{"n_experts": 40, "activation": "swiglu", "balance_bias": false, "n_head": 3, "init_std_qkv": 0.0384, "lr": 0.00141, "weight_decay": 0.13, "warmup_steps": 50, "train_tokens": 239300000}
Below are experts of layer 4 (counted from 0) of a mixture-of-experts language model. Rows are named router (the router's row for the expert), gate (a neuron's input weights, with its number), up (a neuron's input weights, with its number), down (a neuron's output weights, with its number) and show model dimensions 0-191. Each number is 500 + 40 x the weight over its row's rms, rounded and kept within 0 to 999. Numbers have three digits each.
After each expert's rows: a language model's description of what the expert responds to; "comes before" lists some tokens at least twice as common just after its tokens as in all text. This comes from a sample of Wikipedia text that the model never trained on. Tokens count by the router's weight.

# expert 2
router:539488522509485537445507523560529403484580399515503536521486484494477546470411502520437500463462500501493504444498492498479569502510463499522515469545545537438526513506545444528454504484460535432518451502530450491491521566478478526462507515498485529486485505467508548496411410524499538512545421545574445503469430478483476564483413476549531603487460517516556519502474465490534533526487492504493520559516523517470510456472528444464542510501519526500432448487537455584531556549538472515531440497525573554553512536486488524465517487519537452562487505579483549531591448554569503593
gate9:539555526420468465559432528557478515488596522481509441500477486485487510451493491467525552466537514516469483510503543536468514404528493538485512459457440514455551465475479533484443507483457484534493483528527528463545616505453468444478518536524458550487501585508439462551457483537504470444523471494477472485507495500516541483571465516537445498421533503507561505509586626551546534542485504490499506536519470498534510504527565571432490482520502538591443475513482524528590499475463526573463455538397530466549534581507482478499558544555496490528456525536475463486482551498472547522
up9:439522458495464590424499460492546529529529378484459534459552572578558479539540544558527440515477544472463548480470521529483468552496382445452518517501486501442421506503537509540517437572437518472496456442512491463506482528482518524486471452519482595583495475462488475490426571532496480504522507466460512463457400475462534530478518483592516464459475499515561514499513508487475520451492480516512503443559509424511548470570472407486445489490487487556469456538493429522481552487480486490499464499530528529451487507509501508481525502533489523490439469491462450455480479480452524580
down9:546414531551517526462493421453553466482515482550530540499473460490463487580457517490551573408583527410461544500489525512487543520527531471555536519485481478445496546507488435494425490463470498378484432525562492498481511570502563490430524457472486525574533454542521411476448432532520507515537513427498509493481481498456462476545522572524546499543453530501567472434509516468495449457512442553476536495477528502478488476520541411489548523464512464505520507495497514500518490530516451500534482535493450474553563504542481522436472468462561480558453534482487530488530453598524558504
It responds to: Sentence-ending punctuation
comes before: "\n", " The", "s", " In", " He", " It"

# expert 33
router:510530489516576468530450424531404468592455573549503426526515550506550532537505454488483439415484504472496518578476591452553400506511574545496479497503579538449563458466468543494521528473509445568527467455491507471421556504452514527483464521479479491567449472492528455464505510453459483518484533453508483539554489581459539521511503486546447467535460472496453512464540482486457406461473505545506494480540535503466539404475467549518441486534391502420562502499483481498538518532503483497483502447499452453500548485528547506517490480502453516464515477517527501518458524476496535557
gate1:481490403485523576460469516511407567497490513526448459522437519549471498554494543495570490477458437538484469510548557564498476491492426479493468503478492536479437479497557550541557441485520547553490541454483456554546493540522513486466493476490475471469417469534553486436464570463474553518505550447541502525471488523521459524503502484498450440537519492476520502566462487541447522437474532510502566521571497496481505476548536542548575503523494572473535491460471557452433426518489535464429493489593492593485455522514412446510561528499464537453532484510474413450534548510481513535
up1:503577531436560559537491494528470489492510499473492532549483457466433455491516478496512576460506519490531548569439473499467499453516455497436585457472447489484523470503526502521522509530461542520530533507452533522464517502481441398523433467478440546534506492538494557538487507512479534535515499454481470546484512537487536556525416482514534472548458412494549384558561456469553519523493498519589447518504505569429538494505601499486556585528484471502493551556489454492486528484474528515485488602567501532457488513501518511516529592541495511526420536526457562528491555511537454447
down1:522512535595480451492500470472507480511500498396471516434507568494496514547517532459507459455499485515515495518524488450472469480524432526485458534473510442523519578546569472622544441573565497572574488471510531557579439475489497581489487507562516493572533551524496479419551500481512492555452495486516549531482500567569483495473547470520580454461475486499485530465527525567460458436479504472456444473482487558438520437500457497508486443552490480519436445466499493475550456544554486496443500486455536471517475521485417539482546565464451459537528515461551517491561494524490530463
It responds to: Section headings, plurals
comes before: "==", " ==", ":", " and", " of", "==="

# expert 19
router:493531547486511465524498505557435460531481475442545517510493517514512545506519396478509559580464466531541505447578412480533501464500431465497421551536530519543439435430461527535507474511498519417490533492521454523550460484487486554546437472456562515443463458411459528481455463527514481577478497435555510516491535466538475544419453419507499469460546528509454483484511522493568491413490456463542536468495464508529513530481468514517536485483439557560442434564503539493521426528492531505476538451481475518434550514469408548526552457543543490515482518485488523556462489530527529521
gate2:549489457518528501501535517500457512556509507532440544518504524504502430537496493561437492470507483454502490433581519466620457508543463532502493394470507405489514447445564520508612487588479475524467491450437430505522519504418487524476429524441536504526517495542481537534527465511484549489457534464435498532528469532490469472508575478496507496427503482552513563505540464550544494500509563570446523498561533467500489421487455482524558550499494528488502554477470505509452569512538460488569498485412452457456493565542487510525539497453455510476544535425487479508511534443438483474
up2:533513530509480460517482447511456573604505564441501503478524505480470458401594493544432529504513547391524518480490464465533499542513520428439464459509450544479448419495475494576487502431503448455489500599460499495488473552507537492523532454503494527502442548552493467513496546505461501509538417483446569528492549472536519459516507521514406494504510487493535525419462511515548462497514447453454463527520529546517509560526462520523488526532566509515557555494540504511488430527477480503459441465486471467530527511460546514463517453470499549494515476505456531502475470460629458405
down2:523456468502491444509512567438513467396521477523527523463525565545533446541495515518540398430539495516535536542497546499548448524516515520513500489509571473434516479533568540485549460566477483476456504535515504496568521523498458565530483496457503470494540461501438500467517469539395489521459590502501491469580462550457511493546539493474589449464516447528451563522473442477528501498455568532456550496499463453440557483492506492468531447495435485478456419525489436448469516538492463473599500484507548510564520481516498582489467492522528443513500516454522453542435472509483445581
It responds to: Place names
comes before: ",", ".", " and", ")", " (", "'"

# expert 23
router:487524499454465525462508492487511484587541555542433496539465477426495445507487519488497468497472436519539484566444494409494499553536462491496537486518453547546545527448602517512455531538480461462532514510504557468477483577504493379551546516525449470535564548505485557497508575507483552478496433532475502467531414553467517445470510503516408450486496547518496522489544430543450451517488499521472581466476581570485495532449498447492477519526495460534494527473561466423451517534450493492466492499459552534477545509477555529587431503454459499512511530469474513439538540499570504559
gate1:463516510527545533533469561514516466527469523510540478535539525565507512533477543436426469507522522521546521446496509549449496519536466573520493556596419447407452555525518470486520525512551570474507545485546460473512495487500534483496545477534505515533518439447502459559557537536600530471496473418436468487512506499496469532490468533552467492472463494486448487588543600479501418453538479489453505535546474521402491539506516459503537457496486460440514467544540452426522511440521482533497553540547481410512494516435472506542388490535505494563501444519510481448492534528457534471
up1:477472518481485492500534533443458496438499494562524497531531514552403480514542488479409496564478521468421489538432534438568592511464484501530487529495502534461483491524462457529490514521519465464472490506536538396510441528530597475469473539480563437559526486518481507480510478461428447528553504535481485500510481574511473558510566473492510484627534542465437475485525527489491445441529500439557496455455464562503475516539466503492518523463475515517497423483494542570416470484496517528526537576452445486486519467536486466417492541540511476484460514535495436581461439525489528423
down1:512456474612450544473482460491503501617478447501543439461511492465577538558495508587510483461516505458479467503450479502538491531564480495507522472482483495512418517477461590487486529502473565462433554492514551521531468590494498410450484454527458495483419423532502474464442470547473527533509486513485446468527543476485476462431470565540529458472506486543542455447439579500481504519544516421529549483569450587530480536515500508491466491532479576481510571502515497486465493515549491509475458431540493424534455524463524508543528484516530509544472428464486554498524545468527561518
It responds to: Line breaks and headers
comes before: "-", "|", "\n", "==", "The", "==="

# expert 9
router:494515468542491540477515522447481456434470517499473514511515582510486465487482589482520456445535517408501492584453553512498497468520534472469530497534475435508501479546469462529505454485515567444582586504523559436482530464543498565454538458450576575528508498494520475479498456453484536448522477504557575474514525559493507442461540435514448512524583519472467482467547479527486467468541546480500458545496541544424483494530474485607502460528499477430546556490492475446470528555516504449471472602490513431507548580513526542489475432448496488457453477437472508562518544533525491537
gate1:487396518468539469469494499498391504498467505493479520565536474515518490509441484463491534469555523486534462505477542558441485530425471485544518540551504463512516461436421446485486546539500435496539499477512468441447498496576390526513485520501458490429508502418487493502488545505492561459436493447533465523483564522483516505558530560455553474554522496486484596476556498465512503531506378470536547499532482461530502509505453480508496510490484547463542558439476587535544572503588530571512490497559507470586471529523550479545431513480479568465468453474444509527483537503488498465
up1:487495500473544509588511510469492541528498493533524493500476521514540513525502479547523488410570439449533513467449483548428489493449510437484432552514480480450506433489474430505575537501499502470483578531523439490461487525541478517522501459483440530436508559443520557485446509507524495507474465467493512518521517469518482568487480603492457472498492399524511543514544597494500457583562500477474447479556467404484529473531460493522487472514549538509525535455431511531455548470540581492560506465513514513583484589584553500551497492468456511483467544545551510551429503512518419451
down1:488451552534471443521475460498527525433500475484508531504531546485493524530466494480539556471479411479538477534528530582561505482497550469484452460488565497477466500572507564512601412484553522528520490504509501582562469564485553564495486527614501494525499489533522513441473530547468473495472518458438470467436470454475507460504456433525479452518494484555486543449479567477559456507494557454490474503509529467528549518493504511428438518521594525490511560493488421472513444424432544484440527446441495492494535488415485446463512528584564443436487484513512539532504522528492515549
It responds to: Word-initial fragments
comes before: " |", " -", "ucci", "/", "·", "t"

# expert 25
router:526431493448489481461428452630546513509569427406502551474423504468502513480503463499497538495464500475486493463549498503502527472477493518546509456529506494510507543427549357515433517523528504487476513469504557581513406498524525488439489513563466498518498485478421545478464486598521492519465480514471513525437506496517499534568489562485534526491506543511509500562497515438521531542545505506474570457460497542488548527505518450442473497520444472470487426502520572536548476495488437512492479457479524517506462450510540529494520493505523592528501599593482521479513410456496440518
gate1:525547415508533457523514550518501479484545518532524540472445528497543474508473526449493470498479506474514637523517517564490437499421461498463446415545510493530527450554545451504458460503573540506543485511491536496493546463422518490486463507520442453523460557480533460489553544525548527501528516502467483588529490532558481474579498461531409494472505489450519544576563526586446487538534494524463444511520554494599497343478502511503509570530475527471484471525555546506443528552491513545533477509498492440527560494549481534520442475479470492538512539501512447487506505565511517478
up1:466461506563505492485547548519469555548469530471449467519487507517491450433490501465552495516543486524467525445497468519594549506568533497517486483539406553493472463421553499526446466456475460477516492417570497509503545527547507484493493365502539505498484490522515528438479463496536480455498528382491504458525547508481449479513513507510550430505532532533458510487408484504475457522543541586498539530515494508506482481434414462589528465420481493540528403616520533492534500481528529550500543547486547500516440479455454522487468458481438486487508471486481524559511567500460456471
down1:489582492532445519459530457523488542444568511523496500543489545451496479440494461521488500519522449445474395462483411432470479426539539480543560495482472565473455563517481540521491519490512477490518577477496542567528491515474491457501532453501521532516490500542600437497472432506551501480484561446501508435577542414501525457494549475602524445440527521509483500507451445455479479565530559490469452475532494515505507574518549537503464465524519543494529433550566508516513569466528556504462494553450533551496462527457477498472511480503506484480520518558586485559451487473441479414
It responds to: Clause-ending punctuation
comes before: " and", " the", " which", " he", " but", " a"

# expert 11
router:469512474521421493500593554541454462482470461454469509539477490518474458481483544518485485494565466496490520557493497474540514488575492513501530509450433450495526470533506507458495558495493359564492511519455530518474444524515491541452474514428413510495502525627471395493465429472483530464478530411437493476542553522516494553538516512467513498477535575467430561491564550475443462516594507516548461515543487471541462479516461568464487506572520522461524487495525510464476509521508522477527509559529448470519513569432429540529476520472449466463501551564465487493516483526515437455
gate0:523561512504479560504440517493424469523463486520524452581518585515478526454499504495425454433520527527403513495518518536513495537536527461570502515555550554490480499563552507482482515479565492592499436496507588519463491447503550439513542493504424492484524516482485479517578479484530548554466525490435493442511491481507515487514584463518443497472466457533479464550522513500433387519463631486465497511513568511481511498376470543455485486548439511512535497505546514491557541436440467494527547474518512546464491464508513541500493465586463468545503497492584520477497527487512517480
up0:464563553531467458525530480481472517489491534491518431549476500546443432484449464498528439453507554453471490553514455488513433464461532441529481483559488525515522495502507497555468604474551501481431399424624495523491551469556462590450479515537543515563515580496494461476533519521524507508431471478508469500516468441482523521501510486472424536591457530424538474455456505511422472479538561534515452435458487544533497553525489499489456426526470512441548465566545517528452493477456502478450463490514519493467494498516515558532545466466469510593521517481537519507497485508414504481
down0:472508536534471456474490482486502511551565578568531564527552538504581583454480540452430546462514498499472529512547521449519487539557472530521475561540459526446461490553535559502552459521503500488491407503579461541470508444582493485500444517488481474517532469442472528454500519459471450594383509519465518535476516491470532474458496484493497477483447478517490526522532433499447525474532503552492481509573459481400534476542481465570423475491514501498560458549433493481544465494462456456492519470450465485519524492543476392522527485442453541525565469562475503493560547554499523490
It responds to: Initials and table numbers
comes before: " |", "S", "A", ";", "3", "·"

# expert 12
router:544501517559487555506569450550504529584506484590447512441454447475535538480559462483463477493509488429549497552475523507519533447543482533498510483538505528515523520488433501457505505509550499462533457509534488573464485477439381458497456430574517511464468475485476473493492509524537447461534546471585461490598446522561516522479487493470552471528555462455452578504421448535495547522481516455404473514449573467484448510532498455483490499440477556509595579498552487462513482546504472497499490539498481510480512505561462459462524484474427539506526536528554496441443462474509571512
gate1:531494485456503450499467527532545512545473469491502541492483444596522471525537528458542552542549576537516449524560407572448540538508495474550510520462543480525482476457492520475473386477498489546494497533499477523511514509532507465611489527493529530488473452527536504555531532519542503522462471510461447534436533521444442492475506561367487499512522501464560520505530507522477479411489545478566520499508486510536503530528471478462490502499476445489584568462472638524511551513449456528543527515624437509489475500528500468514492491486545561558523490579470463571494495503512450509
up1:517469444514497511495466503521503514465590528530526457539513480433432477498517528490539449476494437568508490469481517471485470516484507510542464547541475539481496482500506478503474528514579451487465489490561520574455472564556544563488491514466464499480475404445412470470537436562421549464553534519509524405462562505502510522518498453487569510443414463537568472533529537528554526493494485465435492507472488547464520531479474550497481456488500551488557544517456489467530492525450460430549552514421487522473537572527440513479451513533630518470515528523479528380505519501530441457
down1:502511475523540506520506483502557541509493442447530453518456475477450482468538490551519468451544561452510462470495583472479426495518471562501575514584448504447561512535514524529477525506478561468469462505562543520492545435484500495537514508496513512523501520544515454486499402497469480421495516514559444517446438530480525542536452504491514557450520491571536472476599556488578491564519470455516514471452436492478505532550454525527385487450478543543528513532394500483451461497455496494519445478496502528558440476500517511493500544434536612430489547499439494567509421459473500512
It responds to: Of after quantities, table bars
comes before: " the", " ", " 0", " —", " his", " 1"

# expert 8
router:513433482500530501504416502514502549477488437509530568546478462473424525540527510543532483448441435484538518512515441525478525507445472412483448501528455525488404520445433420498528504500600504477511506483536520465496486456587513453552500502527510560474508531474439561549572506503538484535538479612501489538448536449479543472510532539520514432531494550478545474488513500477464559526542472538496549460443521478486512505472538495489434456492477517508510480497381521525534493414503569559487529474596521527476472467457520500501454505533494383452530412522505460524491480487499527481
gate1:566470524594530459492474464511419509510511506437450512508510481524470509540486498507485452546544516565539500543490510452516513467534485513461438440432490512529525499398487437432585532497501558459510508516483504470511458570516505454544504498482469512500492481493476437423502425521502481538441542440514444498523491530582465468546540492481466399468523482502433534537532496411451557542525475578551550472489442462510539542448535445463479548493469488519506445541548525437515554484515498451471433534459581544445542483477477519432520508521486626478467523517507525482485461479451499467
up1:541552431494464485511489489467570494524497457471543469553509491515573492484530477484510486468501449473435457517485469511540435516452504396549545569492471455468494478472537525520542431410487532410441519503544489468499461470574487476503497540481444526547483507480493514492544521551509526492470510517513501465473523443502487418489441549527513529473500491480514474524534517459542507503503546516521598513522549529490480513519429470545500483479537495431503533497470493616478501414429535600455538477597456432513382468526519474571478398461493562497532482472497501551504560525476537526
down1:564448525532547484515498489484528485511472484462522532478533497489431532499571538533471469456460532450591434503482525505430460378499523451553453541453509498503474525481514472418527489478515490532418487482499526538586540551532445487563529498478500512515525552417531500513530438491484503485502465548515508562486494444494551492489539556607548454514459588502470484510405558471541570491462485475481460492464522525450556476484506555492475531471431442473458538533422559531531452489539523575463461491485531510559539424490575484525518496523526537469486453453538533493465427477478530525
It responds to: Auxiliaries and subject pronouns
comes before: " a", " the", " to", " been", " was", " not"

# expert 13
router:511469527524514419566453448507539555426451450576512498504477445526467500498505508494459532455486542495477495529481472496462541567491485476519544550503470460491402530441467537468494455467523492493498465515488496439431556460404459385556496462581509533472553561518562475499588480487484490482477476476518554467531509480516551587536451499577524464525484446515497486528471524489514417533528457481494513499544497505487419468473511485515499525600559552605547426428446511499513498487544535528525495436485511555454493491450525527520476464544485546424537526461503512528544483520547498527
gate1:484467488430502426535474560474499472610465574476479450573500525483506512575525489432473521520473425526443579511484480533484539544540517441545493526503528516468579568466459516471463578525413544530503460521484529472524477571482576466525510546467494459585482547478485491483537441523516462446524449450510478494485413472528480560526439525514508419529515437562463521526456545535461479500547482520528507461473502585475538493476466492478522503573502522413459531562476421459544488492534493467529498444480510462524439484539471498506480403481520549539507491482464537531501509489529452543
up1:546450563501536480477503465531456474461570533478528531488464521517488462588520448468525498530515482465582507519574512541453475499447530492419404555437516510545463603526505442474453509519470494510484519453421491500482445517502415504478541494476430444498525493523453455452479538489494484540469550511537509573558542431423501455496502450455468491592440536452429487513514471481478529588417482568551535492603461486455463537531448471474558485543502490527494484539488538503498491466530532535515409467512472511525461477505558530489481501525492468517572510544481464499446511513516506436
down1:539532424419502497499534538477496488508501522518469410488480416554480511560503487464472485500525521496494439494428547499548530438504531525519571546409492436419474468534516524576469472494458507533510524511583483455516547594473540493496536468476395537466515521417543554516521503535484507429458513559432510484569464563451498493512501489503484510512537456539445487459547447476570476490507554500450502468424543551438452520520501491466542473485524533507453486422478505525485559517424542466531470519529585488559545502538489484523464569465571441526509504459497533462530537504457529496
It responds to: Past participles
comes before: " by", " in", " to", " on", " as", " with"

# expert 37
router:537513465501522486476467533591552545555545526486484447530464473549437517426537492475483451520471489410422468532474490507555544496576430508489520442555561564562515518481504482468540474483469532458514483508484459515480508497500437456527450518515456574490536466513532546477529511569472501585550479468461460547478496563486628554502501513524530472527481371505467518494460515481460507496460474481467482563435531500423491524460508519473483441509523451503480507449496442515561440501508477489569502558509482504530472518502485446417505550424551505495453497490485487403508575481555453506
gate1:463528611445560474515540465524570473540557543543465456452533461503477438468555455488530481472451568527461406481513467424577488465483529526416497521510463456484483484464554505472541539513517526442539482506484492456532429458488495595518442482539515571522473466488525504403503444458502509534531513481472427566509511578497478449504471461484521499497477528489473445556548473458548518496514460502503496513481523521462425530566547570461448485565533613515508415500494499496481480504523500534476499469476513528520525577530512496522471521519520503504518534459537519426470390482557539502
up1:489552514456515512443533522533542528508534519426460469530520537494550554455529543444537465437518498488498444531460471425564501499475513456448486530561463544502577522418497506523539516520486524437412520547473455540435494497439549487486459543531556551498480486553534509507492463507497393547569418513491457503523447518501544574470493421470590495483506505540476538540512473446422478473442550532495505476455526478490494518532535548508511490411518531499491439454520530588467495458450503549483507525443494539571540501506493566525484506540527479563557482507582462460451480515430521557
down1:450464487570462480545445459515510483536456478562476514479529517466398547468529503513446551498506503447535576511524508527517539580560493464523500500444516506500412504489423503504500493531480510544513512440417526533483545461556429445482445492564601459482512522452542488536602544457489484471486474489580514422494467479468490456483495524587547549536507487502481409500455494436548433479564506490468526534530488505498473431486475458512470479596514478520527492496444512463516475522515514454475516501466527606538497529509580522440533502476468508419529429489479494501548557475462477527
It responds to: Prepositions after verbs
comes before: " the", " a", " an", " his", " her", " its"

# expert 27
router:490537430521508526549463499460491452467447565493475488473560507529531430496478455458452468502597456464580498512496528501527469487524502480427594470445452483526518456521486479475491537443501463416484559543495506509492468450465499440525500483489516468449465575598477512547459528537497493452507549505531462471550527488504516424495564506480521402536486485492506462448580518410539429510501497556498494538476364527517518478524451511524538452506505430531507492480554537541382533506567549505512517531499447508490558521506464529449465493501443468437506519451468499499551566477499483509
gate2:466541514567509548507478407531499509500518479517473511523568512555489513528441595432440452472532493442603494542524451502490487429482548541524516494510422462498472491551551456457575596496463472529445464419483477539468478453537419415475518499520476497448507471517500562496490549456512454482503515488538498474540470449503458398525530512461512455528518486516579525487589523544548483484523478428527513530559527537526498542562557474547492480470496504506481562455543534501475539536464522496457519513513504505414494517542459442460492484466480525412423535523507432508460490478458550529
up2:538498526541472540547511479468520445483514484469448457456523536547474446535509523455500522479509501482517478543550552555488450473425523501514538596488461421491441559521540520453583587472526456556476456436523471471504536517474484506457502559481515444480552453547461537505484406533462493497447433503508524463537548453406495494486450538466486428557503538502459535484520494450552495560525563481510494538498455509543447506444564499544425448473485557473535465488479512392532564479452549438466557505544486442519509537455481484567484513548473448477500461493518426584502486481489509468
down2:537472457515524520422463491521527531579503452536484474460428491469515501520528464453500468549445494515507502510442505514518536523395476538487516533557507502498491476544461517538490505535517481509476485459504467531523589471545449472578464421485497494537534437520516506534493538516543393533477491589494456482468454435577413480491457486578468522518539478477547552541455523519493520535391464552508457514431494540515480504479476489511539550546462511525488523433499517504543530572462537503568455402462486510501550465547481437460500531569545471476504459462541551469562469456558450578
It responds to: Table cells and adjectives
comes before: " |", ";", ")", "nia", " York", "\""

# expert 15
router:492437533525508557511488489515480525537492442536460524496486570490435523513460497553580502451471514497432526451537443562540472478498448556503424467478417529430521474447473430483510526528556503533554424536507452522578465503558512471509557503498499498446439477561485531511477579529462449580437495480506475510483555452560483438440498573515540481448485545505497519516486435455535541568551523486526528499522494544525535521437423501497395510475500444502555466503490499486511476502463466429440460506586527468523445516542453604524509541452505499557548499488481503522484479536445495501
gate1:539443550507440447558585537495537516457494467568503501516527547524549428452486487521536510453502481493527514461513553570550514497473513475491520482406431425531598488469499509548489542537544527454495544529505569503463434485494475486388460466484534514526547556451503565558517505394492513477524531551531537449443541542550480471530584500511460528528467497515526461442497491466492469447480503481612459495510413443542518529487481508525479466566474484504517538477547497595494488501457526521442513473454431491475483513557479507454483499465483496455547509533526543470475410486460457500
up1:541495531507607443481497420463467504527534568469526517514524499412524516551458491554508507459461448476547520553509532481472483457440540541511556473492581494500512510576529486458464526509539559481580495510491488496484414432463499518455409467544484484411530501433541485480476517481489596492531463454521556406503530467484515475520483487532554472455412543544511536546489510498464438540455505515446512425535489571472594465525506463504434610510465535524510475495536465461547500464504471496470509504476450467527576466496484493504536542542509510409481502545528478545494493478482551498
down1:500546481449433523544484538446502600473529492534477488470500494566505463466548421391541446571514514489420443502537496517484561496483422490500506488524500449497534496537467482509542493496438529530559484521538519412466600525486521536562500479493531525579525529484520480500489525454538464447450536500474478512523429517574566472484466537470486452514508484496488507426508492505522559460532548459462478533571533504513426485454456521462507433425498531484418538465482536531437488491548413532519563515545502539491545505493492518441529457452497497533561446469519513387520540559517527481
It responds to: Closing quotes and parentheses
comes before: "\n", " was", " is", " (", "N", "W"

# expert 16
router:480539511525499486533626432485480544478513505486526465480467520481544447525509520467510554478561554503434581535448528509470479504415564519479489503428536445492453500504496544505535582543505558515536534509522484528474534465482461505450502438480500511512527524526581531566427492488468482412483534464537530513520434485462482537518461452477488492511462438528511465463451532505494464523481515530537411519423487583471504474511617498525491546532557533525542449454523490570444509416527490465478465457526463472471426415536505409507443475507515493485448430480523435487528535496528547503
gate2:476530584500477509391453551446448543441497499452470567519478385486535581511458519412483450482520503543466595526500498545532549494491454509526488484508471523528490432499506496552530531522509506480489489429427471500411517561507471478482509451535505547474454528454504501436547537500481562442507429531505436493511452439474487535505516514517516505491458545513521423520485473519462466451445490527448524506584495490454473532547534509501525554581496532548477493458516534488418463543437530400532584456441465485558467462474479474468471519542479549538480533467526490481531490497540462460
up2:498519500580486499485598506556507509571521611409443575504448467531546472489561476446523537507432485490470424536498461500519493577495490540580494493471519460483480496417461506496469506503528570546519525531481464547500415500530496527529527491534573540519468472486534481421563470452525520486522438467518529486578563481468516508500554511535511508485472462532505510501473520526449532541455456503550460517547465611486472466529537570506527550556470491473501541400522483489431474475475510535532451474502524477496554487488528465504540492562505501483502393459496463543461518491522599545
down2:493478471483436438456448504489453442480562421524469516572554586568509480474533571485487460556571486547563583467446468544502467528479548534524509498514426478486547482573507420492512452401530474443498438439546592481474496500476445571483533437486483457474505514510497526588507458485474443515479544556530464465494528519503472475518477506462468453526425498452441517484492537525479520468521523487491491583550528506580511608523497515518542497483524572488519508542511457491569513531465509522491465567527489542510535469456501502503480520466482510529492456499495535383498448489512461485
It responds to: Adjectives and word endings
comes before: "s", " of", "ly", "ing", "ed", "'"

# expert 36
router:521473509488481528530557566501512468559512505486463411474496532486623486480472501550510430505572423503515516458535576540522498438559528464509588460459532480492479476489478536475543496488462463533493525588456502534442484426487539431527474528531532489479491463581474472422446540448549512456482521459459484445487457516538521422491571538489480496492490504539489506481512518579535500505423524505483477478471450414548503479571485490504461437487575533480452537469500485451465482514454605476569531465460489479522544495458424516536500504522434537498501524541495535549425478493429492463
gate9:557524554476536454547479508488527531493524520519558482507484467521561442449514471523569546533460466451447447504543571510588472489519498428515523507529505506410484561567490550491517476503535551485543524406450555535470458510448497498521480514536567498459459560569537457526541501514448559443477516470491407494471473420549515502592552513475534478585474569509466561498480502534539467549498543447527498441442492484491498523460453527432497473530372543500490459450515513527506483455537478535520488483490484587464504474509527474455575510469551534451575502486471509466479465473475513499
up9:517506485502521500446515502490508444565520440495514524567508539509439484451532561499413521526521593455541500487530601580501389545527508540456504499492491435459495516435469523467531467527518516529500473528528437555523539474525469565427490502567485586472522519464564475567479491542484474511474536469486520505494469516480515517465515511469448501551560501517509506600492511585551461516540503560568478472486436509525495500526469454488543535540524492450461407522491463506528483510509465548526516609474378546537487479453500523469461510542564536532467505521456505486429464543449553503
down9:538510548434520507426568529452474446404571510526462493540448485553518475452542477475521565519503546515504458504540482520471556560451458469489544501481514486533541499468579449436483471534562479481495507501498520526451478573510487502436471506490533528557464506549451475510494473527464462547551483451453492457553490506466492490437479499518561466484461511520579523492463512506470602467504515444432503577482543514503536563548515550504511506505542478437429562529556512478437595474520454550515528496461471498459521518479441428438470535468468528580491417477478467467556565557548550475
It responds to: Table cell starts
comes before: " |", ";", ":", " 2008", " 2010", " Survey"

# expert 3
router:519534370461492488516490409481445498452525448458524484425532459463502519525514531441542497455449492410500519507490482531531524552484559399444466496531502499546464508583448521434532542492508544489474477536476479547411509550590483505482495512600514449500461465439508509472592476539551484491578446532553546535452506518487513473543469458508506476560513491496492521471513532524511513520501481471510518453503468525427617609481522491518559468453463509442455562457433503511465530509562510476528523450491468436522490520533488513469502507525500474459563482499481482452507513506477479433
gate9:546507482503536482479482437456485389506503490426411459523570478526533449450478505483504499484463530507581505459522446543560510481446474462483491527447499510477456489539450472438486473553527492595476479513500503515545448569491550495571467517464489479575482496382519489520454624466532465493534570534521479475435557492502484558451529528488447548473510467542570509463519532499457551494431505525440533476480456517491553513487501526531523536458486483469467538482491466578585541556503534479425554538517506510576501524501528513444503562487499563497489462525476481556502424514439531500
up9:462573569451461536472514565498552437513465505455494530534489536490485575434522494469498557541503458466439554495492423517556478516581437513496438501496513525471497507561541448447499458524572424525507526524505518399536495548513517504504540550451450556540515524511473514511514451582477497434514467485487532536494508493448471548565464436480476481496575548516482521485589557505549524557483537503520467512508523500574528629493492476482504471486468552461474516518522458512481520445494423498554449510422572439477465496436529465505505538484518471431469449457512455525514483488480498589
down9:509555470552458453521472448491505530478550456515557492510527540503545515507509554404483456515557544494504470495423502480486530443472501435481499571553442534444537522525414473531448501503530458509518489507475483546537486478501449485528524493523427428509491493404564579519422411479530485543514513528449520513581502542502544512458524505483456529482498505559513472508449433486489489533469524477517528542448559491504421475471508410521541438542558409490556517440505546528526480563487558509517504517461530464550485429585536477525575497476480544535471472572539538573525489455522457486
It responds to: Clause-linking conjunctions
comes before: " the", "ed", "ing", " a", " he", " to"